Experts of a small language model.
Size: 12 layers, width 384, vocabulary 23472.
Experts: 16 experts in each of 12 layers, 512 SwiGLU neurons an expert, 1 pick a token, a softmax router.
Training: a variant of Adam for the experts, 8042 steps.
Below are experts of layer 8 (counted from 0) of a mixture-of-experts language model. Rows are named router (the router's row for the expert), gate (a neuron's input weights, with its number), up (a neuron's input weights, with its number) and show model dimensions 96-191. Each number is 128 + 24 x the weight over its row's rms, rounded and kept within 0 to 255. Numbers have three digits each.
After each expert's rows: "mostly gets" lists some tokens that are sent to it at least half of the time. This comes from a sample of Wikipedia text that the model never trained on.

# expert 11
router:108136135123107145153143139110110076131114116157142149099135135126118148112111138126131103136151108088134145121172138132120107094143136154132146092155093108133187108102138160138133144104144140119130134120165152148101107132139126171113117108154121151143115158119121145140081142128120142126
gate2:122125127153123136094084164135132136155142105132026114146156120153131132129096151139128080165099156141124169128146130129147087140119124139206129132088101128146142113111101103171123118128147143126123108074121104132107157145125119094102130156137171141136098118108158095126117127080146175073
up2:127135118177129143130106138113138115102130104100102136118145167157104143162123119125128167097140108146158128132089176141128170141123099127156167095130148117110157102089129108111125118120151165123140137119101147088130072092128102114145099123174135094157091140129129156149099116114098109120
gate3:121146135152132132108187144179150104137110114182161113109166111117090124094143088148106107083144111107089151061085123134137131148124100094087136110140177108150107136136119130098144168122136095112134157132088103117116097159134164103109162145116132127106127107162122101169109112109108119148
up3:127115120081156084104123084143155097144144114134207116151127134135164134160186122154136131124140123149162100196151152144144121121137158181150145135103133083121080115146147129153153130106079159157110142123154069116132130123109113128111098141135137138098187120135123121123130161123087153160
gate4:148114164124124160153125125132133170125121119131137125114091140132116126151173136110125124110071114170094121141091122148188084125132150096148117141143142131133132117133167089125141094159181128136198144127126157132079125107095123143139099145102151115127138124110146122092097126143085160102
up4:139174123094081099103122120148112105094153121138139162131140108131131105135122125133141119162154127144138140154163102072071138089151116140132135150131080127184140114114132112081143131102095124084090119135106117092117143132114133114145147124125119125132125150167176155110139160117097133126
gate5:111129135120138128091161149165155105104123137117192116087114046125117114126170080122152123083100086117117094115118131168130117160150151161119143149122149088142130134134159129109160130127123133146127108171139131166088114122096135126107156137135133125147191087114158101117154086124171130131
up5:122083104136080129120144090150161095118137146105195095127125115101164108108173113132131129119130098129150098139111127146166138126140137098119138128152172105116129144140090116138112102120127133133115108162142088191115131104118140172073143147123158105120143131116131146117148101150144128155
gate6:128114142093160182160144072112141192122159148153101138167134132148140117143161137121149133092138147113097192118134104152097155149162143139080152146135120157099133171173140143138105154130127187130165140079173134107161127123150116106091095123154102094123110133131098138116158123142121094123
up6:108095122157095139128161122166151135107146106141117088166133111137145176123134119184108142177134144160115123113116141143143144117127128114145118143106143155110104116154165089128127152127118134132159130111136119102122119144102114117081109173116114095123118145121125096142116172082114080145
gate7:134137159116117155149116136154141108147137088075106141119144123140130148122139147101093159127117119096156106148145106110140143139157109049148115147124090128140123128149124147163146160137136161129124134190094153146099162125161130132155136085106107130132111107144145105137130112148114166101
up7:149124115138127112127136152100129098149148137074120084150131115129145142156099077108082130134129111146133147136123145124123142143162145123106125091114130132106166137094069129095152133150137125177102169110155135072120136165087135115092133104122148142130123164124115096111121156075079090102
gate8:128093084108126134147142141137154126111108160135170135106104126152143116079129101165097143118140171096130166135107098116130171090123085142153158145129120148126125133097088108153122100109122119107112128114101134158124122131100095125151144141156202124169142113136169110137086147140145128112
up8:155118115103139160129137144127141139095139076170148168127124112106076098122124158150131170078096118106122136135069100134150138147156114156142118113060156127150107120172105141104167174157103056106179117161114179112121112115101139136128143140163169168096131081135157110119116147117128156089
gate9:165092092103132151106158102137125157117140157178156102128122186103137131131129160120163127134138126127095117158129085181131126096142122134145119156152158130162112096183144110102157160128111103148140120130085123090110128091129128135125112110112109079094123149148118142102125123123138125122
up9:126150126179159153128113149088089120158164129097090135125126108110113120129135134179123107094151122131133143102101109116140164111142155204082120103145162120099110195162118119140121128093146123126120120149121166111101130170154098107119100130096131148126148144140145152117137136101097127133
mostly gets: " between", " under", " at", " during", " against", " about"

# expert 8
router:116126132137145120137134169103145111156108129158150141101121124122139122104138128141153109119107085106120164116162082120118113109138139131090152123146080130157151098142116148134135133096135129091145122118140141135128112142138122143101115123140125123164118129168150126171115155118131122140
gate0:145130093199141128127133088161104112126108127090116138146140115137104137170153127169119136118135118161129149145128097108176116123153144155137103132142123136113121122130139128121106175119163145112118180091128098125127108127089120104140150085133152111112090099114140109105136086118154062110
up0:113128100110113161093135123109112116138156137114142160116099160154151104095120125147129154070123119100120152138129126126133139163115130120126169123158176065118121155133163136141127115183167167100144128168123151150148142174163108137148134140112151119152124134129173137139157113128163126137
gate1:113142136169137118141134121123099129115175120115153148083167119153174148118111128136165143130149100097148160075119134134107130113127077141102132113128133173140153129157152121157134121136139161124124130107141117163088149105144140116108112110119132080162125149132164140104128137135114128131
up1:085124141153135059110133143111118111120137125104105139144137092159146129129068113147124152118127146119136119135183119116150147142133104167139128114137089177122115132088148154154140155118113134093091130133138132152141193111136112113178134130136165127115150162115131096144147148116117126126
gate2:204087113124075127152144135149118130128158121099123110119142116071124117141117119130150097124131132111121125123110109154140112094143113168143092152123178100110117135092156118152146129122141147053101167120136114098099126149139165135141089117145134142117141114155116088101130121147165128105
up2:124115151105146129108160166159088133086082126103133112144080138125122133150143123181136135120156155162141134118139154112112126155119094104113098096160064104114142140116125130103131164133117144134133105117132108127144110113136122137164117159168110118165131149127135118137093128148123123160
gate3:058103121128123113142135087113137116114120141148138149154161122136080102158131129142139125111145159159151127147146168150121121173115118183116141181119095078122096135194144095129091104113151131142158101092127095122101142095114108158137111138120124106120129145080147151141154110109084161096
up3:133130151109130137138097142127082112105108110157119160120139151136149119099158131149122116098107147151145123131110153111140091153153111097150195092102098117123095118151128129097086137102156104112150132110156122158095113127118148122148152126180151131140144128083123159141124091115170182122
gate4:126110154159152131142175132100133110139125127120145127126135104117074124172095134150134132175132149103157148080127119135124107132145152122132092122126145150108153130126162163080081101142143130118143154121139089106145151176112130152155088142135109131121155157134145148132088176128123078115
up4:130182131132086135103168119102157110092114141134124119092108155162169104146170111144124130108078117149138120109135080140119105094109147107119131133115111106119122096132116154134084124165136110171153100093200102164151133161145112171151107128121132140127154131108151124127103146100115138164
gate5:093098153094155104105122136101107107158155163146135155156112148088129152119109125155096182084092125142124117145092140125114142103104136144158181118155137095172134128135150114112139111086088123142139120135129168136124155137119123149107111112144108117091112138157145117136112172143126119125
up5:112112093133129156137083148218135115105159132112132127137106125108115115092127103135138125125138127141135167138076117144142165116135129144122134131112123103125154141165084157134120172130127080140093139103146121155094167122131135113097173147122103114118120107129145104117155122168100111163
gate6:106093074119135125085148145127172130117147119118102116129140121136126101134118124072161139156145134137105148149164158105138093128150122123094127150117115145115142098141093082161132140204125151110129123084127148079105088170108139186112150133119114121134159101122137156115120110135133104124
up6:081119086125150141131127124092157123132123111115138115085170096132142101115150153116125160137117140139125140141143157121095120128140138122121178137116127092074121152163116068157123074155113093131122126144136131141108115104161137122113152087160084102161127128131141113123164077097141116133
gate7:119129141124125131105161176070127144173113098174120130130157121090147143127113129107110112145108135169137147095135146095098120143145135129130147098127105138144142114154102099146137125127092177122137108131096097148104121124142095145093108062154136171109129147170139116171120129102090161066
up7:118092156066137122119115131096114150138131184163096135143115127147168081129115177114145137140156117153158102139112166089146124134117145173183169107105124122117129132132142121169115137143135138120115142121136147111162160121129180163127144152141121133135115099092136108149101167151150147148
mostly gets: " ·", " Preceded", " Coordinates", " Genus", " Succeeded", " Website"

# expert 14
router:109157124082110178121163123103133064165088141159123139093157128139104101130136131138117110146140118123120127098158155138149101119143121127145131144142031128151130099130128114118127128113106152126127133096126146124104113118150131176124096119156142164122130125135123164115103174137132125149
gate2:128131092130131120111125103187117084147120154124134111110121125125142155147149106093095141101103099144125125161133101160136093164132147102146131131131125166130130111105136116141143140146134127129130141127137116157147115137137130144057104147134127072126119136163106122108127135129121137147
up2:151187117115115151075072122112118156149116137092136134152126138120190155128137133112115112084110132119155120197102145109123111133136155133130156120157097130109115116129142170102150152110124118125139125120148101125125160146137100111102128163124135121112136088135103155127154144084131140122
gate3:112106147174111154155121125105116156075137113108081088153140132188121116144160155114144123086131130095158129125163112140111178139092094146143126132127093092107168108159097152094134147115153069118164148141110138124100106139131143087120093102122077164092127124173126120129089105127127135102
up3:142137120121140102076112086170146084119102136190130152112149103095117101070113131111109155108180175122103166099105086125159147105158114132153143119162135127160143095113170154136122083108162100114110130094147107133159149157124114121138121155127129114121146153144118113142129126140125155170
gate4:184125153137091133108139112112132114169136137121068104130114151130115107109101128166120087168173146106137112164134141157115142111114121136101095091108161124114142142110099122086174122121131115097123117177113130117116143113147144096130118104087106156133164149148139114145132153145102139088
up4:119192147088155090120124110146120102103145119072102134131138103099117156135085150117106141173110076148147091093115138124176135111122092125187119118097154083137115197092119121099064145110158136130102103034121125107120066082119137154131112129167076125150122135150110143141138143138143125127
gate5:123115088105149109105152110118167150150122149098123126111173128178120154187088111119136173160184117109110127079129097149128113126143110137073138143176149131116128109137139107121104107124109144109144150122095111135125132139118125124126128156112104150152166148117116099106120063154112126125
up5:136104133117112140104131138141144127116108141117153149122117128092110129065159144171102136126132123136130146104116114115146096123148140119138179133120121110136127083125147143175140178088152147123088104128136065116191144126131167123118167122148129115139086164156151114095116110115163113147
gate6:114143132114131172122116104139135160128132104163155159146121143136123172070140125130189102137131124144135162149139144143093167139097168171143125158150124159117122159148155132153101141109089115129142161121150115111174107155102128108128139136121123104133123115097135103139120093149103147131
up6:143098119158178118128105159135103122141123131120126111123133120117168147082155132102170138149121123155150125105194110126131123161120112128133149103125136119136131108125109110073141193160110132090145139142135095148117145087093155124164142134132092153132121166126123101148114123159105129148
gate7:129135136131145124126129148141090137136095109111103114145129122130133131125129213104131140170081139123146124128112090122158108114122151157071149097150130115133147095159184141102129113111126094139131152147120099129142163121135160119130162159177086152167102164096100108161154156172162104152
up7:113102102152128126076114106105118153147125129152140126106113069116156124141142141148163127136101120137105140149086103114137118127108134109173135134115127143122115104098137149092125129088129129148137133167094138138161099156128148158123128133142126118145166084102127153134122088146068125055
gate8:130143145081161109132152098133143113067095152109149142158133112164091138118113115155115132084120109123102124071158124112144126152093114122127126115111142129097111112135131185111125165113148150119129129109132121140122116178138117105188164141119106151127098114123136141181118148115143117123
up8:137116140182126152124126112155134091087113166078114147109122138126103155148126178140135073125067109106150067132112152137117097170110137137105152152135122122134137099144067116092137099110069110118180144086121103155149110094066112112161114113105142103112137168105092143132121150138114092138
gate9:098152143099141120145131136145170169189158164091131156130118129121095136129128128114133122139096116108086136128178161101179151146139168106149132123191142092097115142125144150158120111121114099114120137136131166148178112128124089118115141146150116119163134116094155145123092130141091101113
up9:123114153137105123147098121105075114130126108164130112134145158160121131122112100133124103156137165140129082188089109160138083145139149142138118122154133140115163162126147105137130112128130133114116142134135098096160092171157136146127114135116173077134097089160173137144103168128144126140
mostly gets: " MPC", " died", " located", "aged", "|---|---|---|---|---|---|\n", " able"

# expert 9
router:087161142122124124146153141106097084129094113131138143119135134129111125093098127155118104125145107113129153128162095106101110134130120141135140089146126116162163092119135150110135138086158134108133134133128154120113132157142145131093127111151162142152126133140113126130095128137108131163
gate2:164073121136143158115108126186133135134114130154088097130099147095140141113132150125158102117152119143149154148113159113151132106164154088119137141107108089126149113123142113121107120132171083173146132132092177131130136109164125133133110108098128097165152094099131141123119096134113140148
up2:153160141139119117067098081147149112123096081157146094117115102123147118115145122111090136105151128097136127103100165116151130143123143125096187144127106062097162085145153115136100137119156116111154117128155163108152165108127115138115143135109125126135113108104183122098126070115107144132
gate3:188089147175110155137098116118080144100114138107065092121167137098148130103150108100068137142091112133114154158215114162185128167133151116165117099113126158130116109103138108091099107143128145154162120126124111099134143102118134111151146193116122142086132147131148113126115119100154103097
up3:120113138152135106111123151167124147158130067166141142097137105135143155159118112181142101136153181134162116105165099094127141105140067179131148165103105180148152160053119129107105160133091109106091166160111130125156087104143149135112104166125151141094084162138116098141158142120117130115
gate4:097172117168114149147132139155128149120121147111148103094173135146168148171122140146131121111108162104110164114168082135151120129101155174129147125131118173151156126143151142116105116079153149102124168116160122121133128089073104161096089180125125145136145128151139138129107132112122146135
up4:153132128182124141114146126081141138138115129134149145105132114139161165153144137124183133167138121122157131193118127114141111155134118146156100100160147128129113115164115141124160121114095114165102133093119177121123190173120152103133090150092143149167141156138123198112126149102110100162
gate5:092153101136109143077125135105107123146104213138117119106117132090112132112146116121123097135127077121123114144127128108059100146135128138135113131111155111148112109131110120143125139119154126058109135144160135079102159135165150114111131134107140160161127107150121075137119095117129088100
up5:113152101093155153106132067137133098082106112110135135084127119131096124086139141133108137138143101146138093116132154125130133113102141094112151149096117104064135149101161112143095160167118097152090170138126110134100138157152118150140123125123151147163143148105112142125170135099166150114
gate6:121104085164065121122148102126155079126140118118119135127135080109123098145122133146121120091161145153116134084099154104138141124079102138151131115139149120122099128147135123135141120150169134176109171106118138131111105160118110167129149137108150146127104103148146100097128099085169109104
up6:127146176091095159157143118150162121124147141105135126107150123110090163107142121135092129126124127128132128143113158136092163134076161111118135141109114166177143084115096125134125155119098131144139084095133138113145189087093129102150186126126096156137131125129169131150102124107105122142
gate7:150175145118130140157114122136098101146116143115111152130132089120144120135148124111157139159099120129111179125183129133137133138125090132170134123131129115090136100136091164174123113102153145157137113082156140127180121143106167117131103141138135142151110170140120114085143153113125139133
up7:145112133103105086137100109140094095141146120119068146123133139172131127160114119073129148134100135150154090122137105121148160149136072104105161131096122107095068119171102145125118128084102125146164110104132151153117065155117158149145138142151163145149101159120109125083138113121150096110
gate8:137110123139100162116112149139100122099137135099123144139117149095120105144163130162168134196152153128148142143159104098105129125166108125105180121166138126150111127147135161147099143145120173165130115102142163137092095126158176127109110128115120140101113135120104148116137137127138110109
up8:123129118116113165180127148120092133156126170146096102113135158160128132114142103098136182143101110122099161135132131176120125124137175123182122101119094166145120121113136121096127140108174137094147121094088145150108112145149143104121123137144103121163123125151155114136110093158148157143
gate9:147105110100097091142115144159108118137140128123137120145144151127103146119106095149113101189135165146141157105128143123161085105141095093156138139109110107167120113105142180152084099161145124112135150102144161117146178148166148186107097154141099162102180086109129106147124129155124127108
up9:146089117147163148126163142109077124135138114098099136142115165076107117151087118117124123146137119140106132136131097142093167156149088147120118088142146138116116131118131113171169136095159171096151106165149113123111118115098133122138129112124120096124134183162177095134116118103147121118
mostly gets: " and", " or", "°N", " north", " south", " west"

# expert 2
router:103151140108114149146162159128148091143107105130142151116153136112120142121114135146108121151163122101088140103175120118107122115141135130135157106154124108155167095130141130110140149093142134091131128133145168141108123138146155155130117110153120139145121142152109131118108144137123130119
gate0:129117093116150134092132150139163131121103114126124104102103114107140156161164101084106145091149143122150147142147125118155097119092133105120117121120153101109164156111090107159108121098144078145135125135160127139102144083137120142105117146090106108152108137116119118066138107128122151173
up0:120143133130148132143132128149161141136097129117142128092160121105113184122153094115077163123133178171107148116179147087118097120116155120147108140177139119152172141127110133150110142096152104126086135124125078151131099108150084132149109150090126125124111135142136134115132141102140160128
gate1:107083141136148097139086138131082153114143131169141153109180079110172116112088128129130137162060122134122119145114144098107111117127101146127136125097109155138140165145097121111153141160119144108161163111085137129141114124121155120102070126150112107134094136112162146145130134160082128174
up1:132154080130092144109136130086123123160151099119137106111125111158140146092162144157097120139106158134088134131122137171119119109129139159141087106112130101136155174127109108177138119143139128150135131135139130122135128121120118111128131119104136157129144165146107088115153138123149183093
gate2:121149134098078151150136133120120110126150090137156134084112132138128128137115115095128141128151065127141099090133132160147111152133158145142139131150165123108141130109129145097191105121112101130142122172134086155106100162163103129125148136158107109102147101107154171142155147157109082164
up2:116153134142110140164107087147109136179118111145128134068135108159164124155197155093119110115126141130114152084141135132136060129138126089126098119150127127108118162156134136158146143139131106085139144099153128157130143156160127119114133123147115082120114088128114118120125125183089160122
gate3:129121079136130158163083146078113145121111117138193155093156094113124116108120115140127127161110123138124090155164088141146128156096090152102143145144145103089105185148150143161142120154116177091133089142130124127135136122087122151123128081136164091144158170118119129126139127156132106132
up3:104123136120152103099117098129127065119130133141124142162083132106129123166129101122100130068109146100140125081142116109125129127123160111138099151103101139142144117126123120099167109123183136138121161146158118112126095094137170127128119145159131141166095146126156158131116122121124098116
gate4:141112128146094119119146187146132151109156138146133138117150149113135128133107117143105156187093154163086119106083125141147126135149164103122158169109130157199162097131164121085145137125126076157101078120135153124147117123141071134111139094167100183110132139150150158139181098112112078153
up4:104169132101157152144142191110125130096145122141117130104137116132111143103119110176143118182092126137114139110131101113126146156149121149151086140099133124166175085108137114120085105100129141130141140124140108103144076160099087093103143105167125206119122115085128087167153109140098142115
gate5:096163122170148131125127135129114133161119145124155157132147134132164123161115089122056119169104106161153099090137145106126113115121135168149151132147146132100124167100123127117116136152112159149065114096152089125079111189114125144132118116151112116116130135114162179152108109081157098098
up5:094125111136088104104115133135139137168109130134160154129175142177143152150121125124112112111103097121149135150121136118060109129157156107117090106133157130110142093142090145142159141103125132113130153141126129106131161162120125115131111134108120140110142110154128128167123163140149182160
gate6:125118139157117163127093126130124131155107173116127127157142148133110120143142089118117122095112103163121135096157134129102145129183108132145126127111115114122111163139138108154124106131113163136099115126130094116117131083124150108170116111123115185069068160130075123057148119117135114125
up6:081137144101087140147131093119108136129075109130115109136099135133109129108078135119138137065094108133120147118122120099124137085101154079055113094106155088087119102134096106145136107160135077116183138163115097114133123152136088138108115104143148115118121135137159087087166100136114116105
gate7:120078164139111149160150140113109117168141141144100114122188135134135129133110137166113075156108100108139111122137151155134110113086133156108154135120117126139144093089123120113114132146110136139134081179141142149158126126088102122131115087119115124105110144128149135123131114127107126140
up7:107121127106154155121166149158146125123090133156134136129083116142111123141180095137098126119160139166172120194136166113113130099143126183102148111167130148185114176151132105150139088122145113139167147156115114125135138140098167147080080147135129120139097115094123154147144111097157148148
mostly gets: " several", " five", " three", " six", " four", "000"

# expert 10
router:115126145111137145145147159141112091141123116146158149133155156141109128118105137137125105144119135116113132116137066096143106122144113149112121090138120137138152115116160138110138147082155139099132136138144167127084132121158159155119129108154125154170108117143089146093106129142129110120
gate2:084089144120127077110125152145156085117112173127111137166161145153142108133113138089130104117127113156150157144107165125168119107095161088127160125139129092155128108131143165152134100102109126109119128150129109121153125136164149104114121146125118168121122095125165129109142135155182158162
up2:122140114115149136148103125140164115093094147127161090146153158093162116088118135127121135112140095132118150109131177128175141147132090104122129120115117120150118132122152110145144146120100086120102117144143145124076150127118175137115168144126088192128161097110169134073139122160125134133
gate3:195164161119151156120083142141085164149133131117127130130144126100098096135067102144171114139135150081160080097119096105081172116110157134074100122117157141079101151122133128083099139146089152104124123118148165109092116137154116109106143127141137102098096155107147158105147140162133104158
up3:151110077138142112099108153085117182117134140129162123123115141140150090132121131129107153123104139130135099110082130132123102195149124104184174100113131144123135105111150168154140130151107085104105147143122130100042147114146168135150134126112160120167109120158124174073098111157131129157
gate4:143133142151090160102152139089170136137141176115120104133146099138092140127164137160149140160154150180095117149147130128150086093123119142158072143119137151131144167127101142137123128070108141128154138124156100136098125129133125178128132154135151154113107114131152128141120149098122152132
up4:106115138146151109131133076134114104178139076123149176177141104135108128091101135104136145099087121126172148123098105120088146142112126103151136147114100109135121135108120093128145131129104142119104140100166145071156120107124134101140153115161146111161153151159123097108148117105154138073
gate5:140099151165130158172132147109168117146132163119186111109136127140140121095148109140161127113108114097132115134129150095177155117139136146136082109125155107117082074116131115178128128138165086154124151174169184122163148148122131118131170115141121123093146106128108096127125121162161138135
up5:124140171155113140131116134123114115113103129153112097120116144118144120139125130141140139133145125128123150159104084117139093126043138097095148097124137128095154141090117114153165058127175128121093115155130151147178165170135093118125155157114100103152084122119146109118133141147125109146
gate6:082160192121152111105159075095112130140157147087154149140139118127181103145137108162125086119166148153116148137161097127143161070127103206138100144135108166149155109100097108122142163105120168108142076160125157138119141113106129136111130100093145136100149125108136104166161132120115107110
up6:061136144097148140112136125123129099112148162110085141113140172132140117119151118080155091121107131133128113147132141097119158145138149157149159123157149111090117116152173131084121131087109113125150132065136112111124131110124155128109048114113095103138120100077138149126169148153115112182
gate7:110125109136109120127173129154140120084149138134138131116113103150168115099113123117128156174125108135105170167123097138148104092120121148114113121136112109148106168118098079132161179131066139146126132144131078112141121130111143135119111097163141110142113101111147088086132136088122121105
up7:141156174112091163082129104105147124128106135126117156137128124139114187104133167107122144163127101119122147154108100153105065111113089147144109113127140082111111146085116117148126123134104168155122076108115108118113122133129128126048106085112138163117141124121105142139118112127136113083
gate8:123140138139132086117132137164166110143146139110118098147121193150106139148106157122121145142094127134115117138146107138166048128121163088177106093144147120172160111094119097101113089143098102119146125147116130148097117138112133097082123148165156138148148121112084093159091112103143114087
up8:061096103135117122132128146128122138089151137153145141154141156116139121125131141112165119134140122155140110167122126150119104198128122101112137175116130142106148133137154140160120136150138100105096106132089110156061151102142112127148134161139119112123094128142152119106192121159081117133
gate9:121155167150169137155128121109149112137110104175094114110102065112143140106140152099101151147143078124142128158146107101109140112117130148057170153122108141180178116118152170126168140166120123130143116114118187076099109156131115104083110089142129146157125135144133135085099134105159127145
up9:093162128106138157140156104121142119107066066098113107062128080127166156122137134076110115160103131108154147143155138114049129144127151145117163145147135101105139123146109123138131080141147151112116122114085106138073141136174130157082152106134110090172126132095189153108122156129134147105
mostly gets: " the", "The", " its", " his", " own", " my"

# expert 1
router:081143143115116138171159151114098072145083126137137143096154128130111121100134111140123107121139109106103150109154094108119108125138125135121148102155127119142178105123151121138133148102152137090124134119138175150113122143125134160100118112163118149156113131124102141110090113150108129136
gate2:157112110139128117100153170132117154150120087116127131119108151092108139106123116130114108150160130131128103127127171130051091123093103135126104190135090157102113117106161124104091109100124161120121150111117128124082070134145147173116120130166107154108109172097147113099126122157119151128
up2:154153108133152148181132150131131145101138107141108109088120141151150146150121094116140187118116113143086120132126128135149118111130126106120148156117131130152157113118131143100126128191131169169151158135114118151096112099141099090082125102154146106116117152060125099110161134122108149130
gate3:106130149170133129110101132139125110126097132128157190141131117143106126128127116142106108131147089113142118091102143109132137153112107136126124133157130135128089118123153079146071125136116110095162108176131145095126109171107123161155136114157134155183121144114181130099162126127134130092
up3:150134133149196149112134085135144092114124117132127122102144099117107139103141130134121147078113112124112134168165153143132152160136094163092150106095128121093147149103068153136128088145116189152119118124093125131138143143121144112091115052077124147105147139165151137141126129115082120095
gate4:130125166129156108137089110145135135110135133119105162150117137135124074106108151133118111149146116099112138141136167135127166165117124114135137144104087117157120115146101131145113158145074134073158099116118192123132092137158159140160135151130109152143112135103191131190140137129117131191
up4:132163125098100139091143160128154129095121128150082136105165113130154119171144129119103143121176127135138101110133123103101112129138141111122151111125118158144186140123143105145148095119181168103132121134119101130126092116127096119094156112138107084141190141140083165111121167098143116109
gate5:127117135117112120138158127093139155189146089150132094108120171102117159131130141126098146124126098119136123145167142111073115037109127153106112155136110129188110136085120113136152133111084161142154120133132112124118130118147139124092129125129132170086115127100116108110122161169111146121
up5:132116127105162092119114145137129155130151051070153121104165142152136133137100111136112146127083114131106131096122096107119111137095138122150149124154161121157117112100109101107135074132140118119123156146134129134132124127145143100092115108136134096158104154112120105157119137170122102134
gate6:179136121123116129142184129146140130155171126099181137128160105151117127164095095100103135151107119106162155093110123122107087091146133091137171116158083138119092092113149157123115122138109123101089113115153104130102110147118183132136100130115146067127114143109137117144140167136109105145
up6:157103141167134129147153167142155091141138143135181130149138048119117092199139136143086129144128120140097147082105143138130129162175139121159112108120135101094127137118124132169117135144099193124083145118148070137135097150104152108137107175099133171099143104133169083156115115097130075119
gate7:108144167111115123124135146175138130159129149137141129110166085142140089111087108159109120134135154107106171132090151153106144108153121143186152131145100148143086113107173103131118149124147092118102139113116153157153147158152106108211145097150105141108127099110162140137107168183108140147
up7:105129107124107167108124076169119112123129118174131109162142118137142100106115124101125089096135138142143104127093110126109104144117145105129108130134158136104097112142133135144079154165121099136174095198152146138093121138122133115122138152123153156107154116150139127100159121120122128119
gate8:129137120124146091141131111148097127176123172109108127089148149125133089116113104171113115122119146081107151131105133134106140132125132123081134116164136108102147092113122138159143112144101115118082113141120116086109087171134128174094087144145130145106100136096173158118098156162136159148
up8:134119152120120083120144121139106161161170115146135109112110135096133107099139107136148109113152130095142129159113124120062122111143157111132148116142146130102108102143134160157138079173097094118102108118103070122099110120124160177129133091159138130124112094145113174142139133151114154109
gate9:165159111138143140099135176105117128156094109187137138097173138138072170153154129137122126164118084101109156129130134127110123142125135149200136160110097123127102134119147102121131154138144188097120109169107104096127112077127119172119128126111119147116119135120145144140110128157136145130
up9:159108050124156112119157152075132119101116126111161156115123122139144140108147074109121142139120111151129158112118105154120136137141116152137142135129104122102083146133130106156137168100154151097106126113150107122133090119155093165120147156086107073084138121105152121150128127143128093127
mostly gets: "),", ",", "\",", "',", ".,", "\"."

# expert 6
router:118178163120129138139163158127103099116116104146128137117134135115130128107126122134121109140153129098103160098152137110116118118154098151118134129132128117147158108100138135119166149095163160107127109142151126155115139142133133181116129121119136133162138140158119105136104140130104161147
gate0:121155148100114127083081142129121099111099111203120143117158097119162111144132126161071124152106064162104159137155138100155122139136122111146124158121092088123088161131093120173124121103127106096168085119133125147114141106081130167145095092123082146120129085100132114101098130141080130126
up0:147138098124106168159137145136121103109153092174128106148127129136145144078138140115065078139156149147120144099094137108156178128160086184080103110129157131124099158137128103138127108141119097120153134130145079134156094152168120128101136115132105165094147129117130124101140128124118160162
gate1:103104127117154174130115125116098118160134146119100116068147138152136104126141122129110157108152115096143132121120155136124065059141135135137138133172145115189138103110121176124146123103153133137120169129113112086116144167130134081072094106113178156171118110096101112146135145133162117120
up1:113125102160152115122105161112155135106099147145050128140105124111129113129142097145120130096157135140134114096103131104143152133134148123162161100094152077102153150133097080127129096151127123114139119164095113148117151104101108102137138132127171153171097132108112118104118144102113132094
gate2:085112127133126096128128144121100155133132140131155132181195114141096160132081085142131092121122098177141108092112152078128107149111129112160144130110131110127117130143143117117141136162114130132074140100138096146142119113135126123094086137153119101059145129131124173108132114146136114117
up2:097096094103170133149172110124144095093094158153092114145125156136159074105098170114141146137125132117101159090175123147128144090147162108132130136149083121135113104125133103135124143112143180149088131102099116127152124125141108129115147115095099113111141110140133131096148140142157133154
gate3:112134082127114145115160151127121106109110178093137089110113095140117144139130105163094114140122105166106108114133144120112154134143075146099187139164129131112088130174146131117138155116107097088072137123138115173141111148116103160139098104110133097102138138139137146082141112113080102113
up3:107144124113102117140114130140124127130144129088162150140130101155124116136143166103138120107145165130126076136143127144125103116110123171169142159142124100144170122166123121130099107139117105109161155066077119134155121165117163141125168141147127127172134154086128116152128145153130149175
gate4:144174150109122141134123089061139149156092113111095123128170137122161135149119151134128104108113137158103123128184144140153139128132129120167103087144101158116173137137162095113121147103106123075117104157125155089082139083101103160087104138164111157148160131103087107094122150125098168136
up4:092122110108087131156162120130153140144100099107179152152095147140112120177077150154107109122153111135134117123077143134135156107138122176149131150142140147129136119145144112105129142121185121106103126094144133122136153144163128110113078118105108134113131131152178098118124110139079101116
gate5:144089196123143135090148138135174109156115160124121136088124138146126123127125127141120098169096170130117163158182139142140144115119112164126150109132175114128118104136143138113158083123120145096096146080135161143132087117160169138119108113132104097106146143157104156157112147151134140112
up5:138071159126149131130175155148131148159105195127137144101119158172139106147104149125160146155084159155132134170184155128104102121128106111125122119103141118167127116140109180138138107135137137119119143130115110135136129140129137126121110132114106134142098150176175140170139129126140133093
gate6:116112118104093114089131149159113154153160127134140160103148143160138148154092137150143114163094129149158124154128129120144128114180128157122110123170112145126139125162189183144164129121137070061094173108116125090125132139128134093124101122113130132163073149130139162136133141184128148177
up6:110114118105108114127137092105169142143118125115139120116117157063121141139071094099102133127093104108109134136148151165137158139136144134119150135138084117118129109115115145090126135148088079105144171128122136149122114120086099167086130130140131127127122112124108139105106095108148150136
gate7:058157079098143128144167175172105130085130101134136096122126121169125141090105101099157144100116110133191157102133126101156137123146126119089135153161147119096085097153102099140088128129136137119143171148125130115141137111118161100090129137137129153122105135128089110150099147143114131118
up7:105163129126131124169145070096131134142048093126147072136132153100105114100117084159115140092145105099206136115119144112105114135139087104136145144132157082121141138122084120134111139107160113137164173137117141100119087156133103151156138111181141143161147143144127096092166098094121136095
mostly gets: " also", " well", " season", " then", " July", " However"